Experts of a small language model.
Experts: 2 picks a token, a shared expert of 64 neurons.
Training: a variant of SOAP for the experts, 788M tokens, 5742 steps.
Below are experts of layer 15 (counted from 0) of a mixture-of-experts language model. Rows are named gate (a neuron's input weights, with its number), up (a neuron's input weights, with its number), down (a neuron's output weights, with its number) and show model dimensions 0-127. Each number is 500 + 50 x the weight over its row's rms, rounded and kept within 0 to 999. Numbers have three digits each.
Before each expert's rows: a language model's description of what the expert responds to; "gets" lists some tokens that make up at least twice as much of what it gets as of all text. This comes from a sample of Wikipedia text that the model never trained on. Tokens count by the router's weight.

# expert 38
It responds to: Words before a name, title or label, such as an, as, became, named, called, renamed, in "called an" or "known as".
gets: " an", " as", " became", " An", " named", " called"
gate1:449483558462511485433504512547499473452520448351561400472512401437474504404551462548443555340502440466539550521447438556535467523497466496480509498596599504474527448487576523548574519547460551509502551550435485502566458488439530498571474433456431517517523533557539513503532462520449532595566459500581523539516438544515580508477512521483485485584511529528517478458438600414533494584448
up1:486505526459475496532485491556521468545425531353496535508544487459605564509559511458506478333584489485547444522534481489459401497471458521544427515466503490495526458529528543478577526489505555412460396525466540447430485551509527502530421549521545470453428555466482492550477553483471573524501394442565494415428509521536535529509484419541439429516552412548472482527576633505436567488501
down1:490430468538521505412566455486566574516463529426509443511543477432524432505538432492398504440438547447414453499561466552527489514444373583466503465512551469446445500491474467522516516452452554490476429611545533558544602433527529466532483476534425498432492527432505498479443455482492497489466476456475465481403507439461515490545557518664413566511507489423548537533560559524534495614535
gate2:521502588479492504448518478417526482435551480535489546490517509451628517497517506472482422426544432556521487545419565483567417497588440484402594564488479602410536534458510485544486590473395487598515495484522500463448516551522487513516541501486475468536524530413551469572346547520509479550593540511499637469557549466489519472445565444555486527510511556471543461504410456473493491506487
up2:542469623470425525551530467475618469592512468457547409451495528513564652472533547465599493574569529538538516545631555566546476466484537463445520498616537504486501565568478459486485600480462496470495417487424422557522481584528481510515558502447515519520499510541531476440546518553443510507545604460535549448531468468560593557524507537547538537457536526487523513547439484510452504480550
down2:465564505529466513495528527536512629554453483446520567486555523494481574502460403491553474517533511525439548536592547577549509472462402466498439465502510498578441525545461552385415564537449605484550500498458536542459594486476467524378477499496428419524521481440431500460563486521486463500541486442510524433474477427498507470534563472485511558497424477444454362563520425434421486485407
gate3:451502487403513515515473535506518362528516506429424474497563542583513471546657525449441525457462589475544527515455531521513522438498452496583492408587525469509456554477505529477505342562499496492466428531455490522583493478579472537527470536440520461552475527445578593509475538516480521513471540489613468479433509463459441605430515381510451453494522505480444524450506504447574480451511
up3:528505589502521492434537541478510537498517510496594541618593563466447469563420510524450443461579489498526526548483480478514527583474556497523497342491439443481486458484520443490578582431380409623512477495516494490619531509464563482481560551497562495497475459503507546502472495486514491550463437442508603453523467498581449512469494510514439544485505523517515394418395524415533518495442
down3:425499528471510406501449536474516555487462505549509489419463552452478500473550562517481549550461470586497510425554418464495444552495471574472591445467477476477501431445545455513509603578558362513445537540460500496466511486523461458489554452454487494485510468565580512542569436496485469494524557461464640446519489516517535502514536556396455424511449585504480421508335523492548580578551
gate4:507589535503576452510539542555577553573531564452478539455550542492605458472547434454457466549436549505510543493449525508489444487400589472421516436597496493453515449470498535527511522537420466403429488489453512579515489439510417593482487426545493583511526488462605562525422554469517474500484531518414461533482481535514516542522502471472450530378580518493467632498527430542398529524497
up4:460498411548524569478510565478462471434524541447480530532449464483568460456456523552472552475412412493468508451510508592525438555521539450531528436536389525501550418534537356329486450471515543469546532533507456424525568653511423491449551474520422435541488440517496453556590550468480531547520477509521503421488539471470517437507415501454546558495486471450513545557521497471561513514495
down4:512504487552500500484445563492529560565508524475535468526468459502521425411519487538504545569487518566571449503511486455521473507647484479452478433522436423563428484508517540540414499537592554473446507437418527532520569523545461445546474382420491439503474461476557546603552466626491512517416458507564450544555492436529511473542400561502448445402525523441481575571603485479448513479514
gate5:588566495447445443514483537380511484493452470534502417533458588460515442551519511536513570555492516410514481469523550501430555530440494491379477522511483557460447491401515465438568450408494475476526442420567480539520441532613469530454386483520461508425537495576545455491516488496420509418561594507541442510498550397536534503483462421508521410475534430512532525459459484415544461504565
up5:543504518553407495488553474485414501448479409495493494470556432539525442584440477596477565490508582502533492593471471593485568500524414457522411412445513457494452505543460395544573486476460500529480470504595519381559456504442469485502586476597569542493482534457466532548454494480564496494579549447526375531490571494521495499486619467507505431543493479540432439467436490489470557511566
down5:504515490444507563490569489450478478473501447477435464516580391487465477506490502520470569481409503540484482549539525567487567492560516440604518521581455458475490452413479442616545472598435501447490544470462561523425404542451395582582472467578561534463487543488461430482529456470440521444484496378540487419491472486551650469466508496580537534424479508525532508501505563456519469452545
gate6:590493431506564569524413478560458497616508563548574473530558479515516526515541534537519488500503448480583460512437514452540406464607480450495518551482452597468502538460500452526480439547573502455458480541562519552481500495494543492491527440515548396451522547503547475509508510486497497490529394532513468434515575531479471578479513432466463538488517441506423554410577437594443467700545
up6:554583528480501478568520479486419504466521491548455552495501498577508493519518545554530449498381487492504519492512525543606500486537600479424477543561548554551534565566472596558449449422560496543492549448564558483520475485458499523518538546467491547581442510443578468446489430535504479457428510524525393538455521588465572601479591594498588527462508484508510470467374565527554567500390
down6:478442489499436537619456511531494522511524539451444446487490478550557507374412471472471567599536448515500545519503484488540442480533476392486518452440469598531464406358445542516534440482528489509514545424537530595504497521557489446500471463483523428502610465515491446448490586419524502494560527462529488508506438431547493558515425471525423581501604413570520598490513477538550536513539
gate7:592581474464578502563520507478510478556483516516478485556486555474510487451535474408552496540432480533497475393570499541381549477446532558399446551558502509528492504479504581473471500514503406522508438529546526603440531481543449525504411490418443487491520528539536481565586496463541482489599539587367518483577540546469508433443388585444442516526543492507576511504452479485501407491417
up7:507553491511509485548486526503497459441503444452603474411528454470460531509534556543531559407562493426551501493563485437525559490543565471534569443505479516545638529446515533471496463546513451448561521548512469610499555590558496609524456578487555492513540512536483536522550495504467444458585486488488487510523482442449508486664417514525559534526422498550440613539559493495618509592545
down7:543496432612549490538514507496506501458413492444539553518446490512468622612528516509461567480474487609487506627478451517546415543513601426434534499449437522457503515394556431560546497487464560363486476472448511454606496610504493508507548469518434541505440573511564457484456521562514519453432430476435524495442489483478460470486498465441532542578505425505476539459530515448509529536550
gate8:546502419424510511390559506477530511566556533429532433438496495434535425415597509586456537470402400429525565463483525458560587505533467516540447561532449521472592592464498481561425543478506515462517553466467453487548478509506485504562521507499425531493538488486581572512427598496443417520476522554465471461610501462468526378489521441520502508530452479529475520368520480427497490533512
up8:561399475457449583482513489514523439498489474469480461575478507613485544551574562547558469576471516444444588453519464462484608492452548529507497513562557551512411506484566431532406522498486578518488496411502541507502550487461523473472549532429556507479461515411414398483480578524503536539402595542546505529576522448455441532499486484455556412523445489559446484466515641437454511519540
down8:521384525516508453491463401459513485540464514481391524562444480478543402483511581633443598487479457466548543495488550515486534428535595542534573470512475508502523489486417590430439484383536439539519494506603518506528516509508526592533495523493522489539381458446501445515536465479389461561449607491539555495468428555585513561515529480489513516537429495486558515587579505501519502476486
gate9:492463435406477532597542572612537495489544496504486472432482502521507485521529574471555511518527373574499493388435526419491417442534476544415502538516454414449588449497479459585496437595454586497529518448515594435462515430508465535489497512442560529492575562517426446474428571547452454464485463581460539448517496444550422552492536530489481553530549503564561481584521510507493561466475
up9:437514496477550535613508465548539478478426532439506503507576534430549663470456537527591556433519442477452497416535502477626438460602566478530573505516496410470506473388525539507519491488564488517563555552461543527446508430445478427530515537560492496462496458538490531476460544524501542551545547472446506451617525521541501508560582499491463516542535498435463451537661514519536524506483
down9:512381426542530467546433522557495381533516521446450431497500436495450432433538485563471486465470504527537499565498492555451550493609476494561592534502382506460435448501421530492558520504493513465473577469481505420530497596570506516503399453532379468456552500492536479574408534501577487384504446481517496484520516558524529429419516603417526566549476463521541451531498511489462558454510
gate10:463458476462424541353543468533461510483526570445539446489531516505574496557427587532470465511522527510413443468539583470563459369489473506553577563512590535480462511515530502464547489510572543479493493470565458406528501444555445491494509494484537534436447572480500553475606539481522548493499575534479543448511530581578454504487381462555448484527467348519440509480526427575546523540451
up10:464433485525568383403558410534547452468548456528518514537494486463565515515496502484475526547484465507428495483400404452444506508446514536575434487477476504454491471471503460493514485427470490551503555482533464557530476521441440443624404483512497498550577537547486439427530481534521448546505501495504490554507540499568460614494491574478445559465567461632500501470611536438393535358473
down10:530486472458578517480538540517527497464517533572515504498561474565394435462554517481470556468554502508467430461539444478454464483545349500479585438456487532503498548372495466660502529503506408496545501464457479594504569490491496516499540475526534474570518529563544473477562547465559451480535482521392570656553548502573443508425473532547508432525568533458530471487540504525507551609521
gate11:534596520441589441525517527514503505465560555518437470558518481494560418517528528486544497514491487579472540509467462537393408512450442528422484446525478476509409572486515447500459406521501473497475575527570513481568440497500458537502353454459570541507529529527494457473589414403448414500563553617439530458494464447507441467485451529486436555460529522473511595599526503411415484522527
up11:500500526414450472522442549518483499413473504537470396410499589513546589495475471470495490468474417522527566510513494472530402516524550510490533552551442486494460563450559416480497460571495528447457508645496553477476506535521531361451581496469473538439574437491536516515466538477434549536480451488433446476526631576478627425479537469499559546441513551489574396524525428471495479513521
down11:475572580507527569421426520534566501442516454465625449450499533510525471498457575493543580425569490410543437438479561521498502609471578533417517428472457555602566431420551458488525407563494541497420422510546467472523505572527467465562507511469480468521531502529415485499455442488495412508430515536506480512471464590471580533548510533557465593584469486479540520508509438463466498507589
gate12:469537565428541513416549505497432490553454392456517506521505404497499546389412462440530445524499525561516496445499551509537469535484480427464543556598528565436517510521483528488549402507476643425430501498477437508534444557546522472504502459536451526520487502450472531532468542449490483577572441359475625472435512497482522556471636475511461520542539441486540468435503458503541529517414
up12:452522428471524516559519430560554521539449551543507511534551575491515431514503582433535512538572548379536569479547582529558480410495519441499399551530573529502513520493487447453529556534508503457510537485516531526544518541535412504455394473513454465494344480444570598448481518479549415509512586446512489428506507537496516529512544424464467495592591510462402527513536590536440517478585
down12:482452427474449482495525487456422523503455463591480462587423496509509466515520548588430475615543537541499517517514412557459444515474609541424468516494526425532490528541445358513527449463517463364556460564482450398502466562434495493482449515447501453451480518526449596475477498570497475507425521526548462497496492503421545472486398514482496362431511438424555485523431457488529456504487
gate13:473455508502488430420557484575586449473364478393541522504448465476415413521506527449525516507474516475451586499545468505460529484446477554475479419489492440407489480510425461486488472438563543526596614509474472540606480529476480532469446403480595512532491457554531474486515504492404439452552545536550507499508599546525374501449487571473479487536484527523504487423528506604476391490528
up13:439462508517576457510462420504494598400495425421530478517457489552551552517514496528526463524468517563500534551438550490482418446444482464561496483542564492554601407491541397476523389486483506474557479422462442495530483512512470469535458559541371485499413502429397568571478454538438480530576469389536532445464585437489481481475547518428437479488512518525512449451484480504505571435608
down13:445414540562452568457525568475504424488529565494518500472429506473501423552471552391419467522566574546414542542505533539494662511453472471486434503533540538485405612465420488443559523438471504456538528409493467556523391454498533454421521461501555427490434455521546550503534471575474498424497548410564490495536517509503514490552442561544455508509542567453487554471523531428524445539448
gate14:472638606465482523516476461533534477561477425502541534541524512459533449469438491479432509496459471505557447547609512506483520518568541440505502546376372472443493522490565580448575587592587459400530473509431496402533565447527515506452535539470475503431510467552528600467509521422531500400519497458482497437448520499466541465524527526460480533530497432403378471497502514449527489501465
up14:527348515399528448496553547490532499441498452450356419542406537519534487463520438422492317536516500485564551555508453471538498500495493500428492539506481436490483458533521476546460487471412415435550541590438551464488483455572434522440463527566528495479539490525594519452466557468558488467555468551452483534517504512545481522489522426397510525470508484467511524521539495477425560396540
down14:482455439462468469528502552510486537430609486572518576536358472467501429527553443552533434513432510519459550481490493450513535526479496560431514534647408490589437533472478522545391492534491518489537425482476527489520516520541558605460500471501565534442520614552492438459489572456588524434599459538497511442529564517491490468495488460504589505456576467458534487558405433507456465470567
gate15:496479560481456466484572465475551487507533509537444552580453527494541570520476450521543429496506551565462610509480449493445537524455529526542513445603458464490558436511490506589470488533449482509559484583446473610542480555504434541508546463470465495527538544555589488591552584509428493500608409549474512474530473525497429546534471422416388612511492494498380561462582484573441489483569
up15:475594525493419460474519508497504599451519537454464456531487448572486441448492477590460439470448463530485542569445533497477514404468472524513480597392536513463538503455453562430502442564544438515506490539600544499484454431505463460472566511445555432435530513441544546473466538537555464530549479448559535535493474551489438454528387490483505486560483661503488484446633537508551453498372
down15:424406527422520453566524450541470437534604546451550581561499474565459525541447457499497441606462507477410480517461538494512450487445460597471501462448505478432523574456461519461574526429514453514531403523456451430520421414558526486509517434515558562416598410551581464475503493455500500525513475535532521497483497519517455491509489411499461446609597539434592474572542464473525526548530
gate16:432564480445414537556497468528522464460501516564536515471427504411541500445515432429490496443490501498549503466572528434579500426339480433566546572460495509535471443431482387551538476427564484460557448426499508586485514489484459492586491509477474405514472497469434517529550499454647442562530471449504561529537498522561487503449509400543486501543485588492445495499539485420422418491533
up16:495510480584528537610527453471480557469509477479567498423411488551501546541528509461552605464529501537494514540599508517573404545487428489463482601521495471507504480503562461538528571446398518503451445497613503495431522363468537446538544521582547461535485414417473488568525570430517387463450483523467446555515461527465512523513541526571509514504516564505419489528546456616520479402509
down16:469491494463582526453543529533563540501458515418471397565524527631443486452444542400491520567474488442511538524435551507454485538583445541508550470534314554485441506539514586449512543516461516569456472571467406497519563513483569503568505493519540504656500490447541511494504525491472487548526497479437474514494470550514540555449542475489502555398608577449497560504423472539468529459493
gate17:400523496369518533617650594419478605558533522551544469526553480605521527488469459482551582533517567535450511590495430505536499427585489481463531551561435516529475555514428424477492520552459538514473473532569503577469552508550509476541541438438532497530485536444521543462458533519471555505545492436429436536451480476479508569528459482505432507538510490561438519466544485434434400447509
up17:459553442479586528462496446611446538518581509530462432516466501483483455499513484375594571508524439532582462482539424429608501547574470494570511424521507393536445562540512524449430473397512553572576531459428522487583479507471517492496566526505440467501590547497451532526508522556487492520382483509502541480473470465448523458490569496495545492460507520458616498575557527430522513386496
down17:463513531484458583527548473447485526506588537540475497517545548523509512488429589513488524578458383432533518518453429562487583644467445477568536454572473609551458484478497513547459451457557491510541493384469482447480539512420502553377464492541536438601467449422530498520517570538415453434428448513497501460432456564516489502520504529442454507517593492440468530558513589525434460524479